From a checkpoint of a small mixture-of-experts model trained on Wikipedia.
Size: 8 layers, width 128, vocabulary 8192, 7.82M parameters.
Below are experts of layer 5 (counted from 0) of a mixture-of-experts language model. Rows are named router (the router's row for the expert), gate (a neuron's input weights, with its number), up (a neuron's input weights, with its number) and show model dimensions 64-127. Each number is 50 + 12 x the weight over its row's rms, rounded and kept within 0 to 99.
After each expert's rows: "comes after" lists some tokens at least twice as common just before its tokens as in all text. This comes from a sample of Wikipedia text that the model never trained on. Tokens count by the router's weight.

# expert 7
router:57 37 56 39 28 53 45 50 46 48 53 53 41 61 56 51 29 45 27 47 47 51 60 40 35 47 64 37 63 53 62 48 55 52 37 47 55 48 39 67 44 58 57 77 50 59 48 22 34 55 54 53 46 70 45 75 41 67 67 59 50 42 48 45
gate7:43 48 56 66 45 41 34 60 36 50 64 51 31 55 38 51 51 38 53 69 41 75 44 36 36 49 53 61 44 63 49 26 36 71 47 44 62 62 37 60 63 52 60 61 39 63 51 35 58 56 61 57 49 67 40 45 55 69 44 52 55 39 44 44
up7:58 51 46 66 51 52 37 40 47 66 61 63 42 42 59 60 34 65 59 46 49 45 52 53 53 56 47 50 46 34 40 39 57 34 46 53 44 57 65 68 37 51 53 61 29 50 41 49 41 78 71 36 43 53 29 54 11 36 50 70 48 46 61 69
gate8:43 45 46 51 54 59 38 19 49 60 34 36 44 48 42 58 35 34 25 61 57 55 59 53 53 42 43 37 49 51 54 54 49 38 53 57 62 53 60 58 53 31 47 59 58 66 61 57 49 52 30 56 65 31 44 50 50 49 33 37 41 64 47 56
up8:60 44 32 39 61 56 54 59 50 40 41 52 43 61 52 40 47 70 71 61 38 50 65 59 59 12 62 61 42 41 42 54 58 72 45 50 59 43 59 54 43 19 49 69 40 42 58 42 47 46 71 55 37 53 53 46 46 60 71 61 49 61 45 67
gate9:63 60 50 17 41 49 50 79 52 44 59 47 49 58 46 70 52 42 56 48 40 63 53 47 63 28 57 28 49 55 34 60 55 56 52 57 36 63 42 47 46 59 43 55 45 37 36 50 23 68 65 35 61 71 51 34 35 54 59 43 39 57 71 45
up9:47 46 38 74 43 51 37 29 43 45 45 54 53 54 50 39 48 43 67 39 59 62 46 62 42 70 64 72 43 42 56 49 42 35 59 46 63 53 40 56 49 55 48 67 51 50 53 59 39 63 58 58 50 33 53 42 57 44 36 35 60 52 43 45
gate10:64 74 48 43 39 32 44 49 48 34 55 31 32 37 25 45 45 62 58 56 29 40 39 60 53 65 43 47 74 47 42 27 55 50 30 56 46 57 41 61 52 49 50 57 55 73 48 43 43 41 65 41 44 46 44 49 52 60 61 51 35 36 40 57
up10:41 42 64 51 30 59 50 59 56 38 31 78 56 43 65 31 51 51 52 45 68 39 60 37 33 48 68 60 33 46 41 57 38 60 58 42 60 48 39 43 46 51 42 33 27 49 48 46 43 81 31 43 51 42 60 59 55 43 70 61 82 42 68 55
gate11:68 50 55 27 55 31 46 32 44 39 63 20 43 77 54 49 45 36 39 62 40 64 37 44 28 37 47 48 52 55 29 61 24 66 40 77 43 25 50 51 39 41 35 51 52 67 59 47 27 55 57 42 26 45 56 52 77 54 37 50 56 52 45 53
up11:54 55 57 63 46 30 50 73 58 43 32 62 31 62 61 56 61 07 88 48 35 30 68 52 52 48 39 48 52 54 43 46 42 41 47 54 52 51 42 80 73 46 45 49 34 40 51 81 34 75 51 52 52 48 53 52 52 52 45 60 42 59 53 42
gate12:72 41 48 50 40 63 29 37 63 61 69 53 30 43 55 71 33 57 38 68 38 40 45 45 42 56 70 52 83 60 47 48 64 52 37 45 35 53 65 51 52 39 50 56 46 45 53 54 44 42 41 50 56 67 33 52 43 34 64 54 29 39 47 42
up12:40 40 32 49 53 62 48 39 55 39 47 62 55 62 38 55 39 51 34 61 55 41 63 62 54 41 59 74 54 51 76 34 57 69 44 28 55 55 55 42 38 48 57 55 41 38 56 38 47 78 31 53 72 50 60 51 40 62 36 43 64 36 39 34
gate13:56 48 64 53 31 29 50 44 49 33 40 36 55 48 48 48 65 40 41 49 27 79 34 58 45 24 38 34 50 49 47 50 70 44 48 61 36 51 49 54 63 58 66 37 56 55 56 51 46 63 26 29 47 51 41 52 53 50 48 50 57 64 55 61
up13:32 55 49 24 22 35 47 71 56 58 40 42 22 49 34 51 60 43 58 57 44 60 35 44 38 34 51 43 35 60 46 57 72 45 58 66 55 57 60 54 53 40 60 33 50 49 34 62 56 49 67 56 45 77 35 52 50 67 53 43 63 54 57 88
gate14:60 39 66 59 28 41 53 47 75 48 50 48 71 58 49 53 49 37 61 72 43 52 41 47 67 61 59 46 51 44 49 39 52 40 48 63 45 63 37 60 66 61 51 33 59 36 35 29 66 68 57 51 32 44 49 64 36 50 41 56 57 44 37 51
up14:52 52 60 52 48 39 36 39 58 71 79 47 63 40 51 43 54 44 58 58 60 39 63 48 41 56 49 68 57 42 50 40 73 48 46 57 37 44 63 72 27 58 46 41 35 46 48 46 57 55 58 55 52 53 44 40 50 74 55 57 55 36 23 39
comes after: "=", "\n\n", ".", " (", " =", "\n"

# expert 11
router:54 37 46 68 43 60 38 58 44 39 76 37 31 65 56 54 44 47 38 53 62 54 70 39 45 46 44 38 60 61 53 60 51 31 34 64 45 56 37 58 41 80 46 79 56 68 40 21 49 56 59 43 46 70 51 66 42 59 43 43 50 55 31 61
gate10:54 55 36 70 37 49 58 40 52 43 62 56 62 56 24 63 51 60 55 41 47 38 53 77 43 41 29 46 72 52 41 44 47 37 42 54 49 52 49 58 26 59 43 54 68 62 45 30 56 39 38 41 62 48 34 52 43 56 57 31 27 53 50 65
up10:42 76 59 44 54 65 50 67 66 47 52 66 39 72 53 49 42 55 38 44 37 65 54 48 71 35 36 32 35 46 72 49 46 55 40 41 34 47 55 41 34 48 36 48 27 44 37 65 49 66 62 41 52 77 52 41 47 50 73 51 36 51 70 62
gate11:61 41 54 40 48 32 54 42 50 54 78 35 30 71 52 34 33 46 63 58 39 65 54 50 39 33 72 47 58 58 35 52 32 35 40 64 52 47 43 49 48 43 50 67 72 60 46 52 51 72 61 36 54 41 48 55 66 61 45 60 43 47 45 45
up11:56 47 39 43 52 53 53 37 48 60 27 52 38 43 44 55 31 32 55 32 40 44 49 67 55 24 65 59 69 41 38 32 42 44 56 83 62 44 56 46 69 52 22 57 09 61 38 58 50 55 37 55 67 38 39 49 38 57 45 56 45 57 40 42
gate12:75 38 63 53 52 75 56 63 46 62 71 38 36 65 57 63 59 56 52 41 57 76 42 37 54 56 63 47 73 80 43 58 48 61 37 45 41 45 38 49 50 44 56 45 45 51 48 37 69 45 54 22 62 56 53 44 35 40 52 47 24 40 36 30
up12:47 49 44 41 66 34 62 41 53 39 73 63 60 59 53 45 40 43 41 42 59 57 60 64 46 27 37 47 62 52 60 33 64 75 59 80 38 41 53 57 70 56 54 30 74 55 55 33 61 60 47 38 59 54 49 45 61 43 48 41 42 55 32 36
gate13:41 39 53 45 50 51 48 57 35 33 74 44 64 58 54 39 61 48 41 62 36 64 44 50 46 18 48 38 44 49 44 35 53 32 37 55 43 52 54 44 41 50 69 46 53 56 37 55 61 44 46 31 58 57 46 54 53 40 54 47 63 60 46 79
up13:52 80 70 52 26 57 34 67 44 67 23 36 33 47 32 43 56 64 69 65 43 55 37 67 42 44 43 58 40 47 42 31 69 51 53 56 49 49 50 40 52 39 61 39 27 54 46 61 48 44 58 58 43 53 57 50 39 57 41 59 67 44 38 73
gate14:44 55 77 56 66 45 52 48 45 43 64 37 61 42 32 60 43 38 52 48 54 61 33 58 72 63 63 35 60 36 43 36 58 35 46 33 33 59 49 84 38 69 52 56 37 49 52 45 44 56 43 55 44 53 56 56 48 41 56 66 60 52 17 53
up14:40 28 23 51 61 60 38 49 32 66 44 41 61 42 59 69 36 53 57 59 49 50 46 52 69 59 39 56 62 45 48 49 68 67 60 53 51 50 56 70 38 42 48 47 39 34 44 53 61 61 71 43 56 58 68 68 42 47 39 35 46 60 56 45
gate15:52 41 29 43 47 54 41 88 55 45 49 40 41 55 25 28 65 54 56 52 55 30 53 50 48 43 46 48 51 79 54 44 38 42 46 73 20 61 45 50 59 62 15 52 63 37 57 46 66 23 61 42 59 51 47 61 41 72 46 69 68 62 36 71
up15:53 44 45 41 47 61 30 63 45 58 38 48 53 34 44 26 62 49 41 31 67 38 54 58 47 52 56 50 48 44 67 56 51 38 53 55 32 46 55 47 46 68 48 56 68 56 63 47 67 51 59 44 51 36 29 29 41 56 48 52 53 40 43 67
gate16:45 60 47 73 57 51 55 74 56 32 62 53 19 65 35 41 30 55 43 52 45 47 38 42 70 51 71 52 44 39 70 52 53 53 46 80 41 55 46 46 37 45 57 53 40 56 42 58 54 68 54 59 55 31 45 56 41 50 67 57 55 57 54 37
up16:51 71 63 47 48 46 45 62 61 40 45 37 46 67 67 35 57 63 60 56 38 48 45 48 48 69 64 43 51 59 62 60 27 28 43 47 36 37 21 34 19 44 39 57 31 52 32 56 42 49 61 46 32 69 53 62 57 41 58 50 66 56 63 51
gate17:50 47 66 73 41 47 47 27 41 38 85 62 39 55 45 48 45 43 43 51 40 51 33 50 32 37 37 36 35 68 53 48 52 40 38 65 44 65 56 47 39 72 50 52 75 37 48 28 55 75 56 60 40 79 54 49 50 54 49 45 53 40 52 46
up17:55 28 45 44 59 52 77 30 66 73 55 62 35 32 59 60 57 60 69 44 25 55 61 35 34 44 53 39 59 49 53 66 53 65 66 56 52 55 60 40 47 68 35 30 65 52 47 53 40 64 62 62 53 41 50 52 70 55 57 44 37 46 56 53
comes after: ",", "-", "′", ":", " of", " Si"

# expert 10
router:63 52 59 45 40 43 44 62 42 48 53 49 42 57 58 59 38 36 32 58 53 55 52 35 39 37 45 37 36 42 61 71 51 47 40 52 44 53 60 55 61 41 44 50 42 38 49 44 58 71 63 54 47 62 51 44 47 52 49 56 39 58 33 50
gate7:47 43 48 54 40 47 48 45 37 29 49 70 57 62 44 54 48 45 54 71 43 66 42 49 34 38 32 64 51 53 65 46 37 43 55 47 71 60 42 61 64 56 48 43 44 62 62 52 58 51 54 38 27 69 63 43 55 62 57 64 37 16 42 57
up7:71 70 53 56 63 62 38 38 43 42 47 46 35 51 57 59 60 40 38 52 58 52 66 37 66 78 60 55 50 48 56 31 57 41 45 31 55 46 58 54 36 55 50 55 41 65 43 50 69 71 66 43 52 52 39 51 27 53 44 64 57 59 59 59
gate8:57 66 64 48 48 59 65 52 49 43 45 59 38 50 40 64 23 25 37 64 64 29 44 65 46 41 30 28 39 56 41 48 46 56 43 57 59 62 55 43 61 36 49 52 57 69 46 53 69 63 43 25 49 51 64 52 47 46 36 37 53 46 38 34
up8:58 62 43 38 66 58 38 52 64 57 43 72 42 39 62 47 38 57 68 55 49 52 51 51 46 47 59 56 44 46 45 59 44 43 35 27 52 39 47 50 29 54 57 58 34 48 43 55 64 55 64 66 63 58 56 48 36 54 59 34 45 41 40 67
gate9:67 38 49 38 44 42 57 61 46 47 27 37 48 54 58 59 44 49 53 32 26 52 61 54 64 36 48 50 37 54 49 72 26 26 57 56 31 59 31 54 36 46 53 51 68 28 49 50 31 67 53 40 82 61 54 62 22 44 56 75 30 40 43 55
up9:55 24 57 25 47 41 21 39 30 45 45 40 49 46 48 35 34 59 62 28 53 57 54 44 48 52 32 67 48 52 55 57 44 44 52 62 50 44 50 49 46 41 40 73 44 48 50 35 40 64 59 53 64 55 48 26 30 53 47 42 83 49 68 42
gate10:56 63 40 61 47 30 55 61 60 27 61 78 45 47 35 34 28 57 50 48 39 64 53 56 32 49 70 35 65 57 38 34 54 32 42 49 60 55 29 73 45 49 45 49 62 49 32 58 47 52 61 57 66 41 48 63 60 43 48 37 34 46 36 68
up10:48 56 69 38 45 66 71 73 55 41 32 56 59 56 70 49 53 70 33 66 47 33 60 49 67 32 56 54 27 53 54 48 40 74 42 51 36 57 61 48 45 40 41 55 28 43 49 49 55 59 38 51 35 35 43 41 42 49 70 63 51 23 60 70
gate11:49 58 41 41 39 45 52 39 36 41 47 59 53 41 46 59 44 51 39 52 57 58 44 40 27 45 31 60 38 31 39 58 43 42 46 54 62 44 28 70 58 38 36 63 52 70 46 48 43 54 73 52 46 43 48 40 44 46 40 40 41 52 51 44
up11:50 61 52 63 51 31 48 64 67 49 50 39 51 60 53 57 46 42 46 58 50 42 44 76 58 24 41 46 58 45 41 56 45 39 49 65 32 33 56 64 71 44 37 52 29 51 36 63 43 42 47 47 55 26 65 46 61 69 15 47 41 65 19 55
gate12:65 39 50 54 51 65 59 49 46 60 43 43 32 60 55 65 38 32 56 53 35 53 30 46 40 71 58 66 68 64 57 61 49 58 42 46 30 43 60 52 49 40 29 41 57 38 49 41 50 65 53 63 60 58 43 54 39 45 60 57 49 37 69 60
up12:51 35 25 19 59 41 72 53 55 44 69 36 57 67 58 57 59 56 46 51 59 67 45 48 45 33 26 63 43 57 65 28 40 45 47 48 55 44 60 40 56 58 57 50 55 55 54 37 53 45 49 44 55 35 45 44 51 44 25 63 62 47 34 32
gate13:39 46 54 65 38 65 48 54 32 30 48 61 54 50 34 58 50 43 35 41 28 69 34 41 64 38 44 54 43 43 35 76 55 46 49 52 54 48 35 46 40 63 54 45 58 43 55 34 60 52 52 40 59 60 46 55 53 45 57 53 71 38 59 53
up13:54 55 66 36 26 50 33 48 51 64 40 41 42 28 44 46 62 44 58 73 37 64 53 45 47 48 52 61 47 43 36 38 54 62 62 79 47 68 48 56 38 46 55 58 33 67 53 48 57 33 50 44 60 51 53 51 56 49 39 34 72 47 24 53
gate14:50 42 77 60 51 36 44 36 37 52 46 58 51 66 51 43 50 33 23 67 55 72 39 25 48 70 37 58 48 46 47 34 58 59 45 70 33 50 48 58 60 61 43 41 14 44 70 39 50 58 54 61 38 49 48 69 44 44 66 62 59 46 22 43
up14:52 41 55 70 69 62 37 41 43 63 43 48 44 60 53 62 42 44 51 53 57 58 65 67 40 55 43 50 47 32 45 51 61 73 62 49 74 38 57 65 50 63 54 48 54 48 48 55 50 52 49 46 55 63 59 59 56 68 47 49 55 37 39 67
comes after: " the", "\n", "'", " National", " World", " United"

# expert 9
router:56 56 68 42 46 32 48 41 46 41 53 35 40 50 63 42 54 61 42 56 45 49 44 28 36 56 55 50 38 53 64 73 34 24 28 59 49 41 43 47 42 47 44 49 49 47 52 09 41 57 32 27 41 57 67 50 46 39 56 38 47 48 25 40
gate7:30 49 64 44 33 28 43 56 29 35 53 58 58 61 54 43 67 45 32 79 23 72 37 60 36 45 36 62 32 57 68 45 42 51 59 47 35 38 47 58 52 41 49 48 59 63 63 48 49 40 43 43 54 54 59 33 57 56 44 53 18 23 36 48
up7:50 54 48 56 60 66 48 37 41 63 58 37 46 34 66 48 64 64 54 56 64 31 72 64 44 76 60 22 61 57 51 34 53 47 51 52 57 62 45 68 43 46 49 45 43 57 66 56 59 81 60 55 17 56 47 64 59 40 55 66 61 54 42 52
gate8:63 40 61 75 58 54 50 27 44 25 53 65 53 56 43 58 52 43 52 60 60 43 51 63 52 41 65 51 56 54 52 40 48 37 38 64 73 49 66 47 60 47 60 45 48 54 49 58 37 65 49 37 67 53 51 49 57 47 32 42 61 86 48 57
up8:51 68 29 23 58 54 41 64 80 40 54 65 48 55 45 47 27 49 65 62 41 40 48 77 43 43 63 49 53 35 67 31 57 69 33 60 60 50 42 64 35 39 51 47 42 58 48 44 52 42 52 67 41 37 32 46 48 50 61 44 47 38 58 57
gate9:44 43 52 35 16 44 46 74 62 53 36 51 39 39 46 63 71 43 40 18 39 50 30 67 55 25 61 27 38 63 55 64 40 37 52 64 50 46 58 51 37 55 59 49 49 33 60 31 39 46 33 50 57 53 37 49 32 53 54 58 40 56 67 55
up9:54 46 57 30 46 48 63 43 43 51 36 63 65 49 60 39 48 50 65 45 53 53 39 40 33 66 35 63 39 57 54 45 46 38 43 65 36 39 56 48 38 49 60 58 44 53 61 58 24 47 25 48 51 58 66 35 54 53 49 54 57 29 50 50
gate10:39 58 35 61 37 35 64 56 41 23 39 75 68 45 26 53 57 77 64 52 30 48 49 55 59 50 61 26 62 64 51 42 50 35 44 43 38 61 32 59 56 88 33 61 56 49 32 50 37 48 69 38 66 36 42 42 51 53 47 45 49 56 49 60
up10:53 53 62 61 48 52 49 51 66 24 51 47 52 57 59 48 49 51 46 35 56 62 49 55 39 44 58 44 32 37 37 57 37 58 55 35 58 55 79 59 68 42 55 61 14 36 46 56 51 53 48 44 42 42 39 67 64 64 45 67 30 41 71 64
gate11:57 58 60 22 56 35 56 31 62 28 44 54 42 58 55 54 49 40 53 54 45 31 34 48 34 46 58 36 45 39 36 47 53 21 38 48 65 51 48 56 53 56 52 54 58 64 67 58 31 50 59 42 45 43 67 55 54 40 49 54 49 52 28 52
up11:55 52 51 46 37 45 53 45 65 58 39 45 43 75 53 57 58 28 76 42 67 35 55 51 47 35 37 44 49 65 46 49 42 70 49 46 59 40 39 53 54 40 21 43 28 63 34 64 37 27 25 40 49 51 61 42 59 59 47 63 47 45 51 59
gate12:63 54 55 43 28 82 62 46 35 49 70 32 34 48 58 59 46 43 45 58 52 51 54 34 38 67 65 42 63 63 39 65 56 29 33 50 43 45 53 59 38 26 57 51 47 48 52 34 72 48 53 20 34 56 46 55 57 63 42 50 50 43 27 47
up12:52 61 51 43 54 23 43 35 57 51 62 33 53 53 34 55 38 50 43 49 55 56 47 46 57 37 33 64 48 50 75 37 70 70 50 42 48 37 67 46 54 38 56 37 78 68 64 46 47 76 61 20 51 57 49 52 55 47 36 35 60 39 37 41
gate13:50 46 44 33 38 54 49 76 52 55 38 32 56 80 43 54 68 47 51 41 31 85 53 61 58 42 32 29 46 62 49 41 51 36 53 42 53 42 21 47 40 46 45 40 54 45 55 49 40 34 37 47 47 77 58 54 35 41 48 60 37 58 53 90
up13:57 38 83 29 29 32 34 67 45 49 62 47 44 47 44 47 60 41 28 43 50 49 29 53 37 60 36 60 50 37 46 47 74 52 52 51 47 63 45 46 47 31 51 40 51 69 53 69 41 61 53 46 48 49 52 52 45 48 37 29 47 37 55 62
gate14:53 58 53 64 43 33 35 50 53 33 19 57 60 41 43 36 33 59 43 66 52 77 36 56 55 54 56 38 38 51 27 34 50 38 42 50 35 52 63 72 71 78 38 54 32 28 45 51 50 39 56 44 39 25 46 53 49 40 53 75 54 38 43 35
up14:65 56 38 58 56 47 26 46 57 48 59 50 74 34 42 49 34 37 48 65 48 49 65 33 33 45 49 64 66 36 47 38 48 77 55 46 66 32 68 57 46 44 50 40 72 39 38 35 50 38 69 71 35 48 42 61 71 52 39 49 50 55 32 53
comes after: "\n", "-", "|", "  ", " |", "%"

# expert 5
router:47 33 61 68 48 27 42 64 39 65 43 40 46 58 51 36 51 36 45 38 36 65 60 38 41 52 50 47 36 75 67 61 50 27 40 62 52 73 42 58 44 58 63 59 47 48 32 36 31 59 36 42 49 55 57 82 47 59 43 41 49 72 51 49
gate7:49 46 52 55 58 43 35 29 39 33 47 71 57 52 33 81 64 44 48 62 49 64 54 55 41 51 47 63 41 68 59 68 45 69 63 41 46 44 41 51 55 45 40 48 47 51 66 43 35 47 56 48 70 40 52 62 78 60 35 58 45 31 51 34
up7:54 53 53 63 43 67 62 55 58 46 71 51 34 47 47 51 51 46 38 65 59 47 61 48 58 63 60 24 51 29 47 32 43 43 51 36 57 45 64 56 39 59 64 62 43 56 50 54 77 76 71 55 59 53 28 53 28 32 43 83 41 56 38 63
gate8:55 45 59 68 62 55 57 60 34 74 43 48 41 63 33 54 20 47 30 54 60 30 57 59 44 37 50 34 46 66 47 58 58 48 44 63 58 58 47 56 48 43 43 62 57 72 49 61 67 60 29 39 43 41 51 62 54 57 24 41 59 66 49 56
up8:66 44 28 39 58 67 55 60 71 59 31 48 53 39 50 51 46 54 39 51 36 52 50 65 63 43 69 37 75 52 50 52 44 68 28 44 41 32 55 54 53 55 37 48 54 39 57 34 66 44 55 63 51 49 29 31 31 60 44 43 66 51 58 91
gate9:44 45 47 52 55 34 32 68 57 52 42 53 56 65 33 57 49 46 47 33 49 72 34 62 63 30 62 55 55 77 46 40 39 47 61 54 37 61 33 72 33 48 69 72 47 60 31 54 22 32 38 29 50 52 52 42 34 47 53 58 15 60 58 64
up9:65 23 40 51 46 45 26 48 64 51 43 56 68 37 48 48 36 72 35 53 56 70 48 53 32 49 37 59 66 48 71 35 34 36 49 40 42 63 70 55 58 31 54 57 49 74 58 44 55 49 43 61 37 45 38 62 41 40 40 45 51 59 49 35
gate10:54 57 42 51 40 35 56 66 41 31 45 47 65 52 53 43 53 56 74 36 38 35 59 64 47 60 61 32 74 63 50 40 49 40 32 45 31 59 33 54 35 38 35 55 39 50 58 38 48 36 56 42 35 34 41 71 55 55 51 53 62 58 45 55
up10:56 61 53 54 55 55 48 41 55 17 36 48 43 65 65 53 46 50 43 52 57 64 48 59 40 55 58 37 36 35 38 62 38 58 46 36 36 48 37 56 47 43 52 49 05 40 55 50 30 63 64 43 44 54 65 41 46 85 72 50 45 53 62 54
gate11:69 37 43 34 57 38 56 17 48 25 54 52 37 62 44 30 46 37 45 49 53 41 68 61 45 48 46 54 33 65 38 49 45 57 47 37 43 48 55 47 76 47 44 63 42 56 51 63 22 51 68 50 69 43 72 38 53 41 40 51 42 66 43 37
up11:63 43 54 54 44 58 55 57 68 47 53 55 45 68 45 59 61 34 67 54 43 43 50 55 55 53 51 32 54 51 49 44 45 29 39 39 29 48 27 40 61 48 48 47 31 37 37 55 43 52 51 38 39 64 49 27 55 60 52 38 43 29 26 34
gate12:60 25 62 35 42 58 38 56 46 69 77 56 63 61 73 39 48 52 50 52 47 37 51 43 47 60 69 35 82 65 69 43 65 42 41 60 33 40 59 74 76 44 32 47 48 67 43 46 70 51 28 25 37 51 51 50 50 57 64 55 23 34 53 42
up12:47 60 33 38 65 59 68 43 54 45 57 33 79 66 44 52 40 45 36 73 54 42 47 45 48 35 53 53 41 41 67 40 55 58 55 42 56 58 54 56 56 52 55 30 44 60 52 33 48 63 44 43 63 52 26 40 55 26 51 41 57 24 54 34
gate13:45 57 62 21 37 28 52 54 43 33 60 40 45 67 51 42 60 41 46 44 34 77 43 49 49 34 45 37 54 45 30 88 58 46 46 46 31 62 34 49 60 51 59 46 48 46 47 46 55 44 34 28 66 49 44 64 40 47 53 44 53 51 56 70
up13:60 76 73 19 31 32 58 66 55 43 55 54 59 48 43 32 67 28 52 61 48 71 44 58 47 37 34 51 29 46 36 50 66 67 59 57 48 48 42 53 42 46 54 44 51 48 41 55 45 48 62 56 65 63 34 44 72 43 53 52 61 47 54 81
gate14:56 57 62 38 34 40 45 33 57 52 25 55 60 47 33 38 51 66 42 61 37 54 16 53 58 45 58 35 43 51 59 40 66 42 53 55 26 64 58 44 51 56 38 26 14 53 39 27 60 60 29 43 35 58 17 56 64 53 59 52 73 58 34 52
up14:58 50 48 44 60 67 40 35 51 75 60 50 60 32 43 55 63 52 51 49 43 41 40 47 54 49 52 45 53 46 45 49 54 80 50 50 63 37 53 70 37 50 44 53 61 22 49 66 55 53 65 37 47 63 37 34 35 57 35 42 33 60 69 52
comes after: ":", ")", ".", ";", "0", "2"

# expert 4
router:47 38 54 37 30 44 43 62 57 66 56 49 39 65 58 42 42 40 40 47 25 69 22 26 34 45 48 55 54 67 62 40 63 44 49 56 56 58 44 69 32 70 41 65 45 41 47 19 28 58 38 41 63 50 66 74 46 65 54 68 48 59 52 53
gate17:52 30 54 41 32 32 50 59 40 57 61 43 31 60 52 54 59 49 49 55 31 53 24 48 36 46 43 55 32 72 66 56 60 59 35 40 47 54 68 48 47 47 22 54 52 51 62 35 52 64 55 73 48 50 75 47 44 41 45 65 55 51 61 29
up17:46 26 31 35 47 43 58 50 52 65 50 52 59 12 42 51 54 56 62 44 43 45 41 36 28 51 57 42 33 67 43 54 45 60 56 54 55 43 68 50 53 63 59 35 40 45 75 47 49 33 45 64 59 53 58 34 61 48 50 60 36 31 49 45
gate18:40 33 68 44 16 72 52 70 50 58 34 40 53 57 47 51 51 23 46 55 44 54 50 54 36 55 49 49 52 55 52 49 75 54 48 56 72 58 43 58 49 69 44 51 44 32 59 36 41 59 47 62 50 64 68 63 62 61 58 56 37 40 44 43
up18:65 48 59 33 54 53 51 58 48 73 48 44 41 57 37 63 26 60 43 75 48 60 30 61 60 53 27 44 39 66 48 41 54 38 50 61 32 40 54 60 50 37 54 68 47 50 46 52 50 59 57 53 61 70 63 56 75 46 40 62 50 76 44 57
gate19:43 51 51 37 30 24 33 41 55 28 55 60 65 67 22 50 54 44 53 40 49 53 42 53 42 44 27 53 34 41 37 49 39 51 56 60 52 58 39 49 60 44 68 82 54 49 56 37 36 66 37 45 55 54 65 39 45 53 45 59 49 38 44 56
up19:47 57 44 43 53 42 44 49 45 36 59 72 63 36 44 21 63 56 77 48 50 61 47 45 36 50 53 49 36 59 32 47 29 40 48 61 41 51 70 47 66 33 64 63 38 42 50 44 29 64 38 44 38 42 63 46 70 72 71 60 49 60 37 48
gate20:50 54 49 58 60 29 53 45 52 47 58 52 45 72 53 34 64 43 59 45 61 32 42 26 39 46 44 48 44 44 52 34 49 42 49 62 76 57 46 61 48 44 31 37 57 54 52 42 29 61 58 47 78 50 71 54 43 73 52 58 58 69 65 43
up20:53 54 41 55 60 51 40 43 41 47 33 53 36 44 58 58 51 45 50 35 39 30 47 42 69 79 62 66 34 53 52 49 54 56 52 21 56 47 78 37 63 34 51 50 27 60 49 61 70 71 48 66 35 52 36 59 59 38 65 46 49 42 60 56
gate21:57 47 59 65 38 46 45 57 40 33 55 39 39 40 15 40 45 44 67 31 37 26 33 70 44 46 61 49 33 58 37 44 56 49 44 32 53 60 35 74 49 41 40 63 45 56 61 53 31 53 63 38 61 70 42 66 25 56 58 52 62 45 54 80
up21:46 33 36 48 58 37 50 40 43 59 53 59 59 61 45 40 38 60 57 59 48 54 45 51 35 31 29 56 48 68 57 36 60 23 50 62 89 32 49 37 58 54 47 53 41 58 46 39 19 42 34 54 58 54 50 75 47 44 69 48 46 70 31 42
gate22:61 44 31 53 46 34 60 49 47 50 43 64 63 73 35 53 45 51 44 61 49 58 40 44 39 46 49 51 61 56 51 45 60 51 55 56 46 65 42 57 38 46 70 46 52 79 69 56 31 68 53 45 55 55 54 44 63 49 45 49 50 76 54 61
up22:62 36 67 37 48 44 48 46 56 46 31 58 65 56 73 68 42 41 42 52 56 46 62 44 65 46 52 32 31 47 63 58 58 26 43 67 57 50 44 54 60 50 54 25 60 57 39 61 55 45 57 47 47 33 51 43 57 75 44 28 67 61 45 73
gate23:49 62 53 53 47 52 38 47 28 65 70 42 57 53 45 59 49 57 64 58 44 56 64 25 41 43 34 43 59 36 74 58 68 56 33 46 38 57 41 38 60 45 31 68 57 54 53 61 58 29 59 39 50 56 41 32 53 70 64 36 53 39 38 46
up23:46 47 25 47 37 67 52 69 51 51 67 57 73 46 56 49 47 38 55 35 40 52 60 38 46 47 66 60 36 36 64 38 45 62 38 57 41 76 59 68 68 56 39 45 55 53 47 49 34 53 47 54 31 67 39 48 46 52 68 55 44 32 35 55
gate24:52 40 43 66 40 41 44 67 49 59 58 68 61 60 55 55 39 53 62 37 35 75 37 50 39 59 55 54 46 72 44 52 71 44 37 49 43 69 56 56 54 83 55 67 32 19 56 60 25 60 43 48 46 44 52 45 27 45 66 57 44 39 46 32
up24:59 57 32 42 42 61 42 53 37 48 54 63 39 35 33 65 42 43 40 43 36 60 45 25 64 43 56 55 67 30 58 42 41 48 50 23 41 51 77 56 53 50 62 62 58 54 48 31 29 58 54 41 53 42 54 55 63 55 51 53 59 25 53 47
comes after: "s", ",", "\"", " it", " It", " has"